Below are experts of layer 3 (counted from 0) of a mixture-of-experts language model. Rows are named router (the router's row for the expert), gate (a neuron's input weights, with its number), up (a neuron's input weights, with its number) and show model dimensions 0-159. Each number is 128 + 24 x the weight over its row's rms, rounded and kept within 0 to 255.
Before each expert's rows: "comes after" lists some tokens at least twice as common just before its tokens as in all text. This comes from a sample of Wikipedia text that the model never trained on. Tokens count by the router's weight.

# expert 2
comes after: "\n", "|", "/", "N", "L", " RO"
router [182 153 105 109 146 112 144 138 112  91 171 108 175 139 115 128 120 136 151 136 166 143 143 108 115  89 146 120  77 145 140 130 141 104 151  79 123  92  92 153  93 153 100 147 138 143 129 158 170  96 158 174 136  91 108 113 153 106 122 127  95 132 157 129 149  73 119 106 133 111 118 138 146 153 119 133 136 134 108 115 116 188 110 122 105 123 160 151 139 163 122 135 141 119 175 159 136 122 103 123 122 111 140 163 113  77  90 133 165 158 130 161 150 157  97 118 127 128  96 117 136 116 106  91 151 143 109 124 112 138 150 124 159 147 136 101 126 144 132  93 153 107  94 152 136 158 161 163  90 123 122 142 100 155  99 139 112 149 107 143]
gate14 [129 112 105 144 142 161 133 140 122 131 113 132  98 143 145 143  78  99 103 138  56 136  76 181 119 140 125 117 175 129 107 153  97 143  93 121 112 120 152 113 135 150 136 153 123 133 150 169 144 113 142 133 178 129 143 144 145 127 179 190 103  78 118  85 122 122 129 121 135 128 102 140 149 132 157 143 148 135 112 121 166  94 137 159 108 171 132 141  49  99 158 140 137 133 105 120 163 120 147 154 133 119  91 118 107 119 126 158 137 135 143  97 125 126 139 140 184 151 127 113 126 126 104 112 126  80 157 135 117 143 136 141 131 135 142 132 143 123  95 162 138 104 114 121  80 101 141 118 112 130 159  97 102 152 136 175 121 103 121 125]
up14 [138 119 117 187 147 130 148 146 143  83 103 125 140 178 171 111 129  85 134 136 117  88 104 100 130 130 119 138 136 112 101 112 153 126 130 117 127  95 157 166 133 137 167 160 144 103  91 141 138 149 116 179 137 168 101 114 109 127 148 147 104 140 116  95 131 138 150  90 103  92 149 128  99 149 121 165 177  86 104  98 148  92 143 126 126 172 102 150 138 123 108 125  99 128 104 123 125 171 148  97 150 109 119 113 120 130 121 117 104  78 106 128  72 147 120  65 133 161 177 153 139 127 161 125 141 110 141 125 131 140 155 151 142 149 105 148 123 147 106 127 168 119 117 100 111 117 132 117 123  88 146 112 153 104 111 114 135 112 153 168]
gate15 [ 91 146 132 109 135 126 148 145 134 142 118 129 150 142 116 126  71 113 118 124 148 120 109 120 137 128 188 155 132 103  95 130 166 128 155 138  95 167  93  96 176 108 139 112  80 119 164 159 136  97 127 105 126 103 106 118 133 142 159 126 137  82 115 125 155 121 122 141  91  97  94 146 145 115  99 114 117 171 105 130 121 139 142 105 104 143 110 172  82  84 148 137 123 103 127 169 119 123 128 135 131 103 120 163 154 128  98 115 174  72 112 102 137 137 140 118 139 130  88 137 186 118 105  81 108  93  96 114 121 121 136 144 146 139 121  97 106 168 145 145 133  88  84 101 107 123 137 110 156 131 146  93 164 143 155 121 119 158 122 140]
up15 [121 134 146 130 123 112 126 141 118 111 114 124 108 121 108 123  94  72 108  96 114 107 153 142 138 137 133 153 157 107 102 142 165 139 154 137 155 122 100 150 118 121 110  92 105 153 129 135 143 115 114 125 165 105 103 106 110 122 165  86 178 100 121 122 146  91 107 132 113 128 133 182 138 111 147 137 154 170 121 127 138 111 134 160 122 143 117 141  82 151  94 158  64 151 142 144 121 178 163 142 113 173 102 180 143 123 122 127 147 112 152 165 158 151 152 145 177 144 156 147 130 159 155  92 122 124 139 124 144 130 161 175 161 146  90 118 172 135 121 140 155 111  79  99  81 146 120 121 124 122 151 128  95 127 169 126 106 142 133 141]
gate16 [100 126 117 118 132 127 174 136 144 116 139 108 101 138 168 123 119 118 124 106 164 149 141 118 128  99 128 123 111 143 138  95 177  99 116 114 115 116 142  75 131 137 104 142 120  99 151 108  93 102 147 111 127 104 129  97 109 144 151 111 126  95 109 166 134 175 146 133 141 117 131 119 102 156 103 111 101 125 137 111 141 131 159 112 108  91 170 133  89 152  94 108 158 111 175 134 110  79 143 108 169 158  86 121 149 175 133 100 146 128 149 158 112 111 126 113 135 151 151 128 117 141 135 133  99  98 122 120 147 118 169 147 124 103 121 138 171 160 163 103 132 119 182 107  85 171 136 141  62 140  92  88 161 136 102 151 129 101 103 112]
up16 [158 129 126 114 119  90 129 137 105 122 141  88 129 172 115 150 120 114 102 135 128 116 118 145 126 134 141 115 130 106  92 114 114  78 117 101 148 102 104 116 132 137 112 159 134  62 147 128 168 150 130 156 118 144 130 118 138 163 167 104 109 144 148 134 116 168 119 146 120 157 116 169 111 132 131 135 135 130 101  72 137 159 168 121  98 116 108 123  69 139 110 144 126 122 134 114 150  98 141 130 127 155 125 111 145 149 102 121 143 162 129 155 101  72 149 109 108 123 164 155 105 127  60 131 122 114  95 186 141 139 134 136 115 134 173 158 185 161 129 149  97 135  94 110 137 110 141 126  87 125 105 134 132  95 145 155 116 154  75  99]
gate17 [ 97 122 182 100 126 109 150 148 144 122 125 126 127  95 151 142 146 145 124 111 109 159 154 103 139 112 115 165 144 162 139 163  83 128 116 192 132 125 137 147 109 136 148 132 167 111 142 154 134 125 143 120  82 122 150 140 154 110 167 142 136 119 156 173 135  98  88 128 102  94 100 134 122 125  98 129 126 140 107 119 151 151 121 160  95  78  99 111 105 140 136 125 129 117 134  87 119  98 145 112 123  81 119 154 101 164 147 149 121 129 108  73  94 109 151 159 149 107 158  99 146 169 129 120  88 137 133 150 111 129 118 115 112  87 107 129  94 166 113  89 130 119 134 177 106 167 195 128 129 119 149 111 122 116 111 112 104  98 152 139]
up17 [121 157 149 132 133 127 143 134 148 100  93 167 143 124 137 151 119 158 114 106 137 166 176 107 110 102 101 146 176 109 166 144 125  87 158 169 175 133 135 142  98 121 132 154 163 102 169 165 126 164 159 156 111 133 116 112 152  97 123  74 133 157 159 128 159 139  92 143 125 111  98  95 164 141 156 128 142 117  74 120 145 130 105 105 103 110 148 136  98 153 130 151 146 144 138 137  94 160 131 105  78 144 136 167  79 164 139 106  87 133 105 116 116 104 124 155 100 179 140 113  77 110 112 113 107 163 111 166 118 138 126 142 129 156 114 121 138 150 116 140 127 118 146 140 155 135 118 107 105 118 102 166 122 120 152 117 134 140 147 122]
gate18 [141 142 136 112 121  72 127 157 102 160 145 156 133 149  97 103 107 137 108 137 130 145 107  96 112  90 174 164 164 139 107 136 113 163  96 143 144 112 117 144 104 127  83 130 152 102 139 143 110 115 144 148 123 115 125 142 114 186  92 111  88 121 127 133 174  84 132 155 149 181 126 164 127 103 115 135 160 119 136 157 143 135 163 134 116 131 109 117 142 107 103 178 162 139 138 132 159 145  98 173 147 149  88 137 173 137 163 150 147 134 139 107 156 155 164 129 109 135 132 150 121 119 154 121 154  83 106 130 127 134 156 111 148 138 149 107 170 152  90 123  64 151 112 133 129 122 145 113 150  95 135 131 163 140 149 154 106 124 122  90]
up18 [177 120 157  80 150 112 126 136  97 107 124 165 139 160  88 142 102 129 110 138  91 144 132 139 126  97 164 140 112 162 132  87 137 163  87 122 153  75 115 129 105 113 111 113 156 140 150 165 111 175 157 127 104  87  80 134 128 141 110 143 126 154 108 167 128 118 127 113 114 131 103 142 150 112 100 129 138 124 126 111 117 142 148 114 152 143 129 120 140 153  96 178 131 127 136 130 137 170 109 114  96 126 157  90 157 118 173 116 127 115 110 149 150 142 130 124 115 147 122 158 110 114 134  75 153  95 157 152 123 122 175 128 188  85 123  91 160 118 112 124 115 106  89 170 131 142 151 133 162  94 130 155 151 122 127 155  88 126 113 104]

# expert 12
comes after: "-", "\n", "|", "\n ", " Date", " •"
router [123 132 112 110 102 119 137  88 102 131 138 115 136 126 134  95  91 148 118 136  88 156 132 100 102 126 139 164 117 137 127 142 119 111 181 119 150 138 129 141 163 113 105 179 174 153 143 119 100 101 134 131 122 116 144 160 100  97 105 136 104 147 147 137 123 116  93 144 113 120 146 142 104 148 168 144 123  96  91 150 122 129  84  94 113  84 138 136 152 139  87 163 167 133 159 114 135 105  98 140 155 121 136 185 149 124  94 129 109 135 164 141 148 163 151  92 119 146 126 132 166 142  80 124 141 158 148 136 143 118 126 167  98 159 144 105 136 159 128 154 177 107  93 134 108 142 121 156 147 172 111 148 122  84 151 158 129 127  63 139]
gate14 [140 154 126 128 155 112 149 115 156 103 135 113 150 124 148 119 164 131 116 166 153 151 136 181 108 127 120  98 109 116 161 146  94 136 162 187 156 182 136  98  79 142 154 146 144 154 114 124 127 107 147 119 120 118 131  74 154 125 120 159  90 119 147  87 135 110 175 147 145 103 155 127 172 163 151 110 114 126 114  96 111 127 139 133 133 123 141 112 153  96 124 163 100 111 130 121 165 122 121 145 108 139 131 142 131 170 140 123 140 116 170 120 101 130 135  83 159 122 127  93 132 146 120 160 165  74 120 117  87 140 102 141 127 102 160  84 115 128 132 136 123 147 121  90 118 122 137  60 106 144 105 135  80 150 136 124 107 160 154 113]
up14 [103 104 156 142 187 109 115 119 111 103 142 158 144 126  89 140 146 155  97 143 152 174 127 104  93 101 131 147  87 131 176 117 103 138 128 150 106 130 124 113 112 149 128 125 125 154 113 136 107  84 147  98  61  60 123 128 148 120 115 122 113 134 106 110 156 134  96 130 151 122  87 133 146  98 116 167 149 156 148 165  71 132  75 156 157 125 125 118 123 135 107 155 114 136 162 153 152 134  98 123 113 177 136 134 138 154 124 170 143  97 139 104  82 142 148 150 119 147 112 107 140 138 143 130 111 105 135 142 127 167 111 137 123 136 144  91 125 123 149 100 131 175 126 138  94 115 156 102 107 145  92 125 100 153  99 136 152 148 123  93]
gate15 [ 80 160 133 124 110 154  94  97 127 115  89 117  99 108 172 116  95 133 130 105 148 152 147 137 109 134 108 156 121 112 118  82 123 132 112 139 130  90 121 143 153 132 144 161 119 180 137 142 134  82 141 162 118 150 123 130 130 202 169 153  83 101 114 125 135 129 176 131 112 147  99 131 138 124 140 172  87 146 129 130 121  89 144 111 124 110 113 119 118 141 178 124 168 110 120 160 104 119 123 136 141 120 143 114  89 120 125 117 145 144 132 106 184 120 108 118  83  88 129 151 101  82 132 106 144 123 111 146 170 137 123  98 121 162 142 143 134 143 162 109 136 167 116 130 114 119  96 126 131 109 175 150 156 125 160 173 148  93 132 157]
up15 [127 178 128 123 133 145 128 110 118 140 110 123 107 144 144 107 122 120 153 130 132 132 171 137 144  94  96 150 127  75 134 133 110  96  93 131 110 117 100 173 108 126 137 152 142 166 136 138 128 132 112 122 147 152 136 142 104 196 151 171 100 120 104 104 205 161 139 103 128 126 142 177 115 110 142 166 111 147  74 126  94 115 138 137 117 112  97 111  92 127 179 128 117 122  76 125  71 106 109 160 133 129 138 102 106 180 110 150 131 127 123 138 150 150 120 145 128 132 125 151 130  94 139 106 108 114 111  95 160  85 119  92 129 162 121 117 106 154 139 115 109 131 146 166 135 116 120  98 154 140 153 177 149 150 149 145  93 141 138 127]
gate16 [ 95  95 154 135 119 136 128 129  91 104  96 133 139  68 117  90 126 106 117 140  97 138 102 101 121 141 140 116  93 122 124 115 138 120 140  99 167 125 131  88 129 130 165 138 148 120 137 145 144 168  81 130 148 129 167 128 105 153  97 117 112 168 169 113 132 143 129 144 149 142 102 120 129 144 165 141  88 167 150 155 120 124  93  67 120 147 112 148 130  87 110 114 150 147 118  88 128 171 124 131 120 109 129 145 135 106 138 132 158 125 109 131 131 131 114 139 118 165 108 131 126 134 171 104 162 121 146 127  86 115 161 158 123 135 157 133  68 111 117 112 135 107  88 138 115 143 114  83 153 145 158  89 142 150 134 127 171 153  49  99]
up16 [114 147 157 144 155 151 177 129  61 104 145 186 121 161 110 137 163  95 120 127 103 144 120 153  95 163  91 154 130 141 149 115 158 148 139  91 113 128 130 151 113 192 133 120 116 121 173  96 117 112 119 179 120 107 145 104 134  78 128 154 138 168 117 137 133 132 100 157 112 112 115 126 104 160 134  98 170 130 149 103 144  91 168 114 134 131 129 131 111 106 117 127 112 130 111 116 123 149 146 124 134 148 148 173 162 131 153 103 151 154 113 141 157 101 127 135 111 126 111 123 147 131 152 110 146 115 123 103 122 159 131  75 113 130 122 118 104 149 150 122 146 103  86 157 134 156  94 110 157 173 155 149 138 113 147  74 125 140  87 153]
gate17 [122 166  92 125 120 152  95 144 123 132 146 169 127 153 113 102 152 144 166 209 156 140 122 116 122 118 150 117 175 147 129 102 154 118 122 106 155 155 143 153  78  85 124 115 135  79 117 136 110 109 111 124 136 140 124 127  69 140 136 139 153 133 145 109 137 129  95 148  97 130 128 138 108 136 119 145 159  95 129 128 101 126 132 145  93  92 117 117 117 145 121 120 118 145 150 156 152 129  89 127 129 140 143 151 149 180 133 107 168 138 179 128 140 164 180 123 135 129 129 102 168 100 112  93 164 133 107 116 142  84 118 102 137 136 121 116 151  78 125 100 136 103  91 118 108 109 115  87 133  94 120 113 112 116 117 117  77  91 120  86]
up17 [ 87 144  86  96 159 114 147  95 140 130 146 119 137 159 121 119 107  98 105  79  98 118 121  99 143 141 158 131 135 121 119 163 120 122 151 147 118 110 119  71  93 122 136 139 120 149 146 137 152 149 141 151 129 117  72 123 139 121 139 110 128 114 142  98 120 127  70 145 114 160 131  86 107  90  49 135 116 109 166  91 112 115 119  95 126 128  97 159 154  94 168 132 129  80 146 169 146  78 109 173 140 138 148 119 118 148 126  98 162 110 159 130 125 198  95 124 114 114  89 159 136 122 121 121 112 130 111 156 129  94 121  98 127 129 118  87 112 140 101  94 133 120 129 112 124 145 116 153 125 127 159 117 118 140 153 145 142 143 138 136]
gate18 [ 95 119 156 116  99 159 114 146 133 107 103  94 125 149 112  70 149 103 137 154 130 102  94 141 148  83  98 145  76 165 130 141 122 140 166 130 144 150  99 132 110 148 151 111 114 143  94 170 123 146 130 116 137 136 138  92 122 151 132 106  97 112 140 148 117 138 104  94 134 106 163 155 118 147 129  81  91 123 123 115  85 119  99 123 140 167 126 124 192 146 127 171 131 106 106 101 125 110 173 123 109 102 167 118 164 125 140 137 129 124 145 134 113 107 143  95 154 172  93 148 127 107 126 135 136 142 137 148  88 146 149 101  91 141  92 178 131 148 131 136  99 113 148 151  99 116 107 191 109 155 130 100 139 146 153 115 160 101 133 121]
up18 [107 122 177 127 104 126 124 121 117  96 144 135 127 141 127 106 121 154 124  64 122 116 123 113 133 166 111 132 120 104 105 103 113 127 118 150  94 162 155 118 107 132 149  85 159 124 141 124 119 122 103 134 120 119 140 123 179 133 126 113 158 151 142 151 117 135 135 134 180 101 140 158 105 108 107 134 111 144 129 127 151 140 128 161 131 134 155 155 138 107 151 130 110 121 112 124  90 118 180 121 118 107 160 134 151 167 143  92 169 132 166 132 134 144 182 110 170 146 122  98 141  84 124  89 132 148 162 129  83 148 131 101  81  97 130 149 193  96 142  94 141 125 131 185 116 164  94 135 124 120 121 135 115 176 124  80 153 178 133 124]

# expert 14
comes after: " |", "°", "′", "9", ".3", ".6"
router [155 168 103 123 125 111 130 148 118  95 151 143 102 140 147 134 132 116 115 156 135 122 108 115 122 141 130 133 102 183 117 156  97 144 148 141 120 128 148 161 112 131 132 131 139 125 111 104 135 113 117  80  90  81 117 119  70 152 137 124 130 149 157 114 143 174 119  96 139 151 113 158 104 153  92 150 177  85 114 136 148  98 101 133 126 108 143 118 108 109  99 162 152 144  95 134 132 147 107 154 165  92 126 129 140 168 147 140 140  94 102 148 122 165 178 128 106  88  94 108 130  98 101 128 153 162 129 120 142  78 110 111 125 131 104 112  88 117 105 136 140 100  76 127 149 177 134 171 109 186 141 103 111  97 128 129 129 161 115 143]
gate31 [107 110 177 125 139 117  99  78  97 158 132 149 115 159  85 120 128 158  94 168 125 138 114 124 156  69  99 111 117 110 148 153 131 156 134 140 129 108  96 144 141 183 127  82 126 147 128 159 145  97 130 170 132 127 151 129 123 121  98 171 116 119 126 115 157 137 119 135 101 146 108 135 117  92 132 153 113 135 126 104 146 108 168 149 150 123 128 155 126 155 120  98 181 109 122 137 129  92 146 130 115  99  96 154 130 126  90 159 151  90 127 152 125  90  86 110 132 132  89 119 122 159 113 143 174 111  86 129 102 137 170 127 104 122 135  97 133  81 146 137 119  98  85 119 128  93 149 107 116  98 154  97 123 104 159 155 133 114  89 115]
up31 [155  97 115 109 182  95 105  70 103 133 153 176 153 158 103 135 120 143  88 144 138 175 124 131 143 125  99 141 110 125 119 128 164 137 145 137 143 144  85 124 156 144 136 149 177 154 124 129 165 125 105 175 111 111 111 157 115 162 121 134 113 162 151 123 147 131 125 160 159 141 117 122 115  98 109 131 118 124 131 129 170 128 127 118 107 133 109 133 140 124 122 171 142 139 128 153 124 134 126 141 145 148  75 155 143 125 118 148 141 109  88 128 140 144  95 141 109 106 138 151 113 145 163 146  96 113  69 107 117 145 147 150 125  68 117 104  96  97 129 130 126  82 114  86 132  73 135  78 152  84 155 160 110  92 147 146 118 113 125 151]
gate32 [ 88 124 115 162 121 132 150 111  94 164 141  88 152 168 106 172 146 107 127 106 172 130 143 111 132 173 124  95 107 155 111 122 134 131 136 156  88 111 165 130 135 141 139 124 110 123 127 167 150 169 111 147 165 131 157 124 112 141 132 156  79 107 108 118 122 121  93 109 151  80 146 106 112 115 159 134 111 124 125 131 134 175 140 113 127 169  77 117 173  90 133 149 110 164 137 170 115 149 136 130 117 175 128 114  85 123 117 125 144 120 135 126 115 118 159 140 141  95 122  91  89 143 119 136  58 106 123 123 147 107  61 129 114 141 149  71 143  96 109 120 162 141 104 139 130 125 121 104 136  96 130 159 102 127 117 124 134 149 120 131]
up32 [108 138 177 124 124 121 119 116 125 163 136 130 124 136 164 143 148 136 165  97 138 113 131  60 132 153 109 111 132 156 106 125  93 109 174 162 120 136 161 149 116 164 135 125 116 135 138 146 179 129 144 134 135 107 120 137 109 123 123 126  56 133 111 160 103 101 110 118 120  85 149 153  97 101 135 114 132 148 116  97 128 149 136 114 115 218  98 138 141  88 101 151  81 151 128 138  91 134 132  86 141 160 148 102 124 116 118  95 175 144 116 133 117  65 120 133 106 130 137 130 136 163 137 148  88 130 120 116 157  84 148 120 123 129 134 130 159 141 133 131 118 130 105 113 106 121 123  82 158 175 130 151 102 129 134 122 158 146 161 110]
gate33 [ 93 118 128 111 128  92 165 165 146 119 106  83 119 148 156  94 138 126 146 113 120 165 125 102 130 125 145 119  95 140 119 131  95 101 107 123 134  99 101  83 149 131 128 103 128 123 147 143 120 151 105 130 149 145 123 150 128 150 112  90 151 142 163 127  69 105  94 119  93 185 133 171  83 147 125 167 136 118 135 144  87  90 119 135 170 143  80 132  87 128  78  82 134 140 162  75 145 138 102 114 100 115 129 114 127 122 176 119 145 110 134 112 111 119 148 150 134 122 105 120 125 114 123 108 111 130 107 174 144 135 118  99 122 162 121 145 155 146 120 105 181  68 138 150  98 133 160 109 140 121 100 147 122 125  89 139 147 116 137 108]
up33 [122 114 121  79 120 109 167 131 149 113 136  80 112 136 150 115 114 155 139 130  82 173 133 156 129 134 108 119  69 150 151 145 110 131  89 139 151 116 114 152 159 102 139 114 113 112 159 120 112 196 108  90 108 136 116 110 140 141 171 116 105 150 150 140 126  99 119 134  97 149 145 134 110 134 157 135 104 124 117 156 127 123 129 134 149 179 125  86 123 129 118 130 152 124 159  75 145  98  69 100  98 124 126 159 152 109 117 170 165 110 118  81  84  97  88 159 124 147 137  97 179 120 143  99 111 169 110 120 143 106 151 110 108 123 127 151 135 109 122 136 129 123 155 112  98 119 150 138 155  90 170 149 130 117 161 119 140 109 136 127]
gate34 [153 115 104 134 129  99 115 128 122  84 164 130 137  97 144 137 127  59 110 128  65 120 121  98 141 144 133 127 102 125 134  88 118 160 151 111 169 128 156  92 139 164 107 197 144  88 110  86 112 139 142 107  79 133 153 120 140 102 105  75 133 105 106 145  95 123 160  99 154 115 140 126 102 164 112 157 138 137 110 135 165 134 112 145  92 148 145 164 113 134 138 118  97 152 145 139 137 143 137 148 143 118 111 142  99 162 133 116 119 156 119 170 141 122 139 156 122 144 128 145 153  76 128 145 144  95 118 128  74 113 101 160 130 143 174 130 127 135 138 169 148 113 119 115 134 137 140 174 123 122 108 149  99 137 161 151 122  94 160 119]
up34 [117  98  98 150 134 106 114 113 126 139 136 130 154 141 170 129 103  91 163 142 120 128 146  99 154 132 123 108 139 136 115 108 134 111 185 172 128 106 154 121 118 154 109 150 120  72 162 105 136 131 157 137 124 153 123 131 111 109 135  91 160 140 111  70 123 134 115  89 136  95 152 133  85 142 109 148 112 118 127 118 113 124 107 113  93 149 161 134 142 117  99 135 122 174 141 186 164 149 109 129 112 143 123 163  99 145 123  99 120 151 111 145 169  92 124 111  98 141 109 191 145 112 144 148 185 131 122 167 114 102  74 118 169  93 140 129 105 108 129 167 101 111 126 124  93 144 140 149 147 116 131 155 151 125 148 176 103 110 155 112]
gate35 [113 109 140 104 135 141 158 128 136  91 122 133 100 132 115 134 123 106 117 154 135 105 119 125 129 175 127 132 129 129 139 106 115 141 113 109 162 155 162 111  79  90 117  89 135 141 115 128 148  59 109 114 130 107 149 168 160 150 170 143 162  91 120  80 141 133 120 115 124 121 137 105  69 113 142 162 115 131 108 120 157  86  84 106  91 133 149 194 101 125 103  93 108 151 118 144 124 139 128 151 143 101 110 130 137 119 139 153 110 153 116 114 107 121 138  92 108  97 128 126 115  92 128 159 135 122 143 100 115 114 147 126  66 126  96 120 135 157 140  95 148 124 160 120 151 152 164  79 101 125 120 164 129 149 187 151 132  93 106 148]
up35 [ 78 132 125 103 162 147 130 115 124 104 130 138  92 152  94 127 114 100 121 154 179  99 114  91 138 195 136 124 102 100 136  97 117 117 132 135 146 167 167 153 110  68 130 110 106 154  94  99 155  91  94 123 133 154 161 173 144 166 127 155 168 130 110 130  72 141 109 126  95 121 127 123 114 137 151 146 137 107 145  85 152  91  81 114 108 115 143 188 119 129  69 107 111 159 100 115 156 174  99 130 112 116 149 113 123 154 127 143 118 129  91 101 113 100 130 120 123 116 124 105 141 138 113 147 116 121 117 102 129 131 131 147 108 117  98 112 129 176 112 122 146 118 144 120 143 140 138 121 111 101 144 162 138 127 158 118  92 127 101 133]

# expert 5
comes after: " a", " the", " \"", " (", " and", " to"
router [154 107 159 144 139 119 121  95 156 142 143 138  94 118  72 150 119 126  86 163 132 139 108 104  86 129 114 147  91 130 140  84 119 142 110 102 127 117  81 116 157 125 175 131  74 149 138 112 110 165 164 171  99 122  83 173 170 138 114 109 132 121 144 142 132 137  92 117 160 144 132  85 140 106 120  90 111 125 118  82 123 131 156 127 129 155 108 110 164 100 159  99 112  97 129 100  93 139 127  88  96 127 169 126 179  91 104 144 151 159 104 142 128 119  99 179 121 135 165 156 104 106 106 100 141 114 111 124 136 129 142 120 130 152 142  96 128 149 134  94 168 132 126 120 113 137 148 136 141  86 148 141 118 144 150 117 127 126 132 106]
gate9 [146 153  98 130 108 104 127 129 130 118 129  99 145 123 112 114  91 145 151 100 140 126 134 121 148 117 123 102 143 104 158 109 113  92 115 111 134 116 118 108 133 151 107 139 122 124 149 145 118 158 118 106 103 140 151 125 124 104  78 147  95  80 149 147  99 163 107 130 144 133 113 169 153 150 103 150 175 135 142 147 157 122 139 157 120 116 143 124 126 174 158 171 156 128  89 106 138 151 119 160 139  95 114 120 129 105  50 121 172 120  98 147 120 125 141 126 136 135  76 139 103  99 170 147 165 187 133 116 180 125 117 119 121 144 181 104 143 115 133 145 120  98 128 115 113  96 131  99 127 126 125  90 162 129 152 161 162  56 144 134]
up9 [118 150 124 158 141  92 125 131 108 110  89 105 164 118 161 141 132 123 155 115 126 103 123 103 127 116 142 130 116 128  92 122 132 165 119 120 156 150  64  76 117  96 119 196 147 127 136 142 140 135 143 128  91  95  81 144 103 125 108 163 107 168 140 125 140 106 107 125 149 112 117 147 128 148 151 145 144 130 138 170 158 155 110 164 154 129 151 120 115 134  69 128  93 144 163 110 150 163 105 137 137 137 107 116  96 150 104 101 146 121 145 128 132  88 124 149 127 126 109  67 134  92 135 144  99 162 108 113 135 119 129  97 117  94 172 137 142 128 130 160  68  87 133  61 106 138 125 146 119 114 148 124 140 160 151 153 104 116 128 110]
gate10 [ 94 141 137  93  74 164 136 114 114 131 131 138 118 161 117  89 147 138  99 136 120 148 103 161 117 109 139 114 137 148  98 113 147 126 127 101 113 132 138 153 126 111 141 104 139  95 159 120 125 129 139 115  93 146 164 128  99 153  61  81 132 128 152 139 107 150  97 130 135 106 111 190 125 140  81 123 122 146  97  96 174 143 118 141 163 141 150 137 100 154 114 132 118 131 112 133 105  96 147 111 105  82 103 120 105 109  80 155 168  85 121 109 147 136 140 167 117 124 188 128 168 118 148 107 120 158 100 158 151  95 145 137 168 118 167 143 116 160 123 115 108 141  93 109 146 127 154 136 125  97 164 155  97 161 123 126 146 139 102 147]
up10 [107 101 143  84  76 114 104 117 127 153 125 109 121 135 125 140 122 118 114 127 139 138  82 136 126 139 155 166 124 127 122 145 138 158  78 120  88 138 129 116 134 130  92 128 121  94 144 125 118 162 138 111  82  88 156 141 157  98  94 169 130 117 122 161 147 135 121 108 141 132 130 159 102 113 142 124 151 165 123 161 186  94 104 119 126 157 181  82 114 135 123 140 132 178 163 108 155  88 148 144  96 140  96  96 109 128 135 164 104 120 121  94  82 135 139 112 119 133 179  98 143  75 124 134 195 145 127 162 101 102 109 163 118 133 152 138 126 123 105  92 104 119 132 138 121 161 163 129 116 136 103 148 117 107 121 143 148 148 133 128]
gate11 [138 142 168 147 149 113 142 159 159 124 156 123 125 119 133 147 135 161 120 102 119 119 148 150 137  77 164 112 114 148 116 141 140 154  68 107 139 140 118 143 162 148 123 144 131 167 127 105 135 121 123 165 146 117 140 116 132  94 138 157 166 139 122  99 163 134 115 115 116 151  89 105  94 151 138 118 144 100 112 155  75 116 134 126 146 110 115  65 110 151 122 152 208 112 130 152 132 121 134 119 132 123 152  86 133 110 120 155 123 106 138  85 130 127  92  83 138 140 157 131 142  88 131 138 125 110 155  86  81 115  99 130 153 128 124 162 162 175 158 127 127 135 198 149 124 155  97 157 130 116 123 151 140 137 131 173  96 121 109 118]
up11 [109 121 142  93 116 120 119 132 143 117 118  98 105 129 123 106 140 161 129  90 136 157 156 157 144 111 111  79 128 138 140 159 117 197  92 104 115 130 114 119 153 152 129 149 176 107 156  95 118 117 161 164 127 121 160 136 139  75 159 128 122 136 111 137 143 110 108 112 142 166  80 123 127 184 149  99  87 130 113 140 127 125 122 124 161 105 114  71 157 144 126 115 161 134 114 120 144 117 127 105 133 145 111 131 111 117 127 153 129  90 151  94 103 152  97 114 157 188 147 110 141  84 121 136  91 160 135 111 118 109 162 134 129 120 111 161 158 176 155 156 150  90 157 170 107 112 162 163 156 123 138 146 121 151 110 136  97 117 117 123]
gate12 [151 101 111  82 160 139 150 134  95 140 138 123 113 143 133 100  99 125 177 123 126 110  93 144 149 125 141  74 118 132 143 110 175 137 165 144 172 126 143 119 116 133 135 109 127 142 113 102 131 119 133 125 117  96 120 134 120  89 127 109 118 137 161 131  84 107 131 127 146 168 131 154 142 164 105 157 151 155 171 115 150 103 110 169 126 149 178 135 102  97 120 131 162  73 127 170  97 146 110 139 113 124 138 131 127 149 152  97 142 113 125 145 119 139 165 157 137 122 110 141 143  78 132 115 120 135 160 110 109 173 124 126 159 128 156 130 136 131  68 154 174  97 100 132  98  97 174 116 125 107  91  77 117 136 163 101 127 126 133  80]
up12 [136 103 157  94 142 151  88 143 160 151 161 126 142 155 133  99 112 153 115 152 127 112 108 185  73 110 137 132 120 158 101 138 119 142 136 122 185  84 160  88 118 164  91 167 108 166 115 155 138 114 146 115 115 135 121 117 124 122  68  83 180 127 125 105 147 128 123 144 126 102 119 137 108 158 112 139 155 158 121 105 130 125 105 142 100 174 115 109  93 155 122 125 101 102 137 155 141  92 141 121 133 159  98  99 156 130 111 139 136 133 142 106 156 130 118  99 124 141 158 112 171 106 157 115  71 116 129 101 114 151 117 155 109 109 185 144 131 112 115 117 120 200 121 105 133 160 128 124 128 127 133 150 148 155 142 134 125 127 129 102]
gate13 [102  95  91  96 126 130  79 105 145 112 132 113 147 130 102 142 146 143 138 129 103 134 126 118 133 148 156 138 111 153 123 123 137 163  93  94 155 174 140 171 121  76 161  85 167 131 125 154  99 135  97 137 130 112 112 158 141 121 107 160 132 106 138 156 125 112 147 129 125 146 143  97 134 164 176 154 119 131 121 118 101 107 114 122 140 173 136 101 162 130 142 120  96 117 161 130 142 145 105 159 131 137 132 137 134 128 116 144 118 126  80 108 130  98 159 144 155 124 129 140 131 186 199 156 101  97 121 162 154 116 157  90  86 133 146 140 107 118 109 137 133 138 111  90 175 116  99 137 102 181 113 115  96 122 145 170 138 117 159  86]
up13 [108 108 127 139 110 146 111 115 182 119 120 124 122 140 127 123 118 105  83 126  96 120 103 168 146 131 101  89 138 166 129 150 113 139 130 128 145 136 180 187 128 105 146  86 140  90 131 166 131 123  77 109  84 138 111 182 128 163 103 129 121 132 141 133 117 123 132 133  89 156 128 170 163 152 120 113  77 159 135 117 129 112 113 144 155 152 139 127 122 123 119 154 129  96 121 122 115 109 107 154 129 120  87 176 151 145 172 115 117 134 122 150 145 112 164 115 172 139 136 117  80 113 134 147 163 121 129 118  98 121 135 133 140  98 185 142 157 117 127 150 120 141 108  63 147 149 119 141 174  92 141 119 126 112 153 138 120  91 106 169]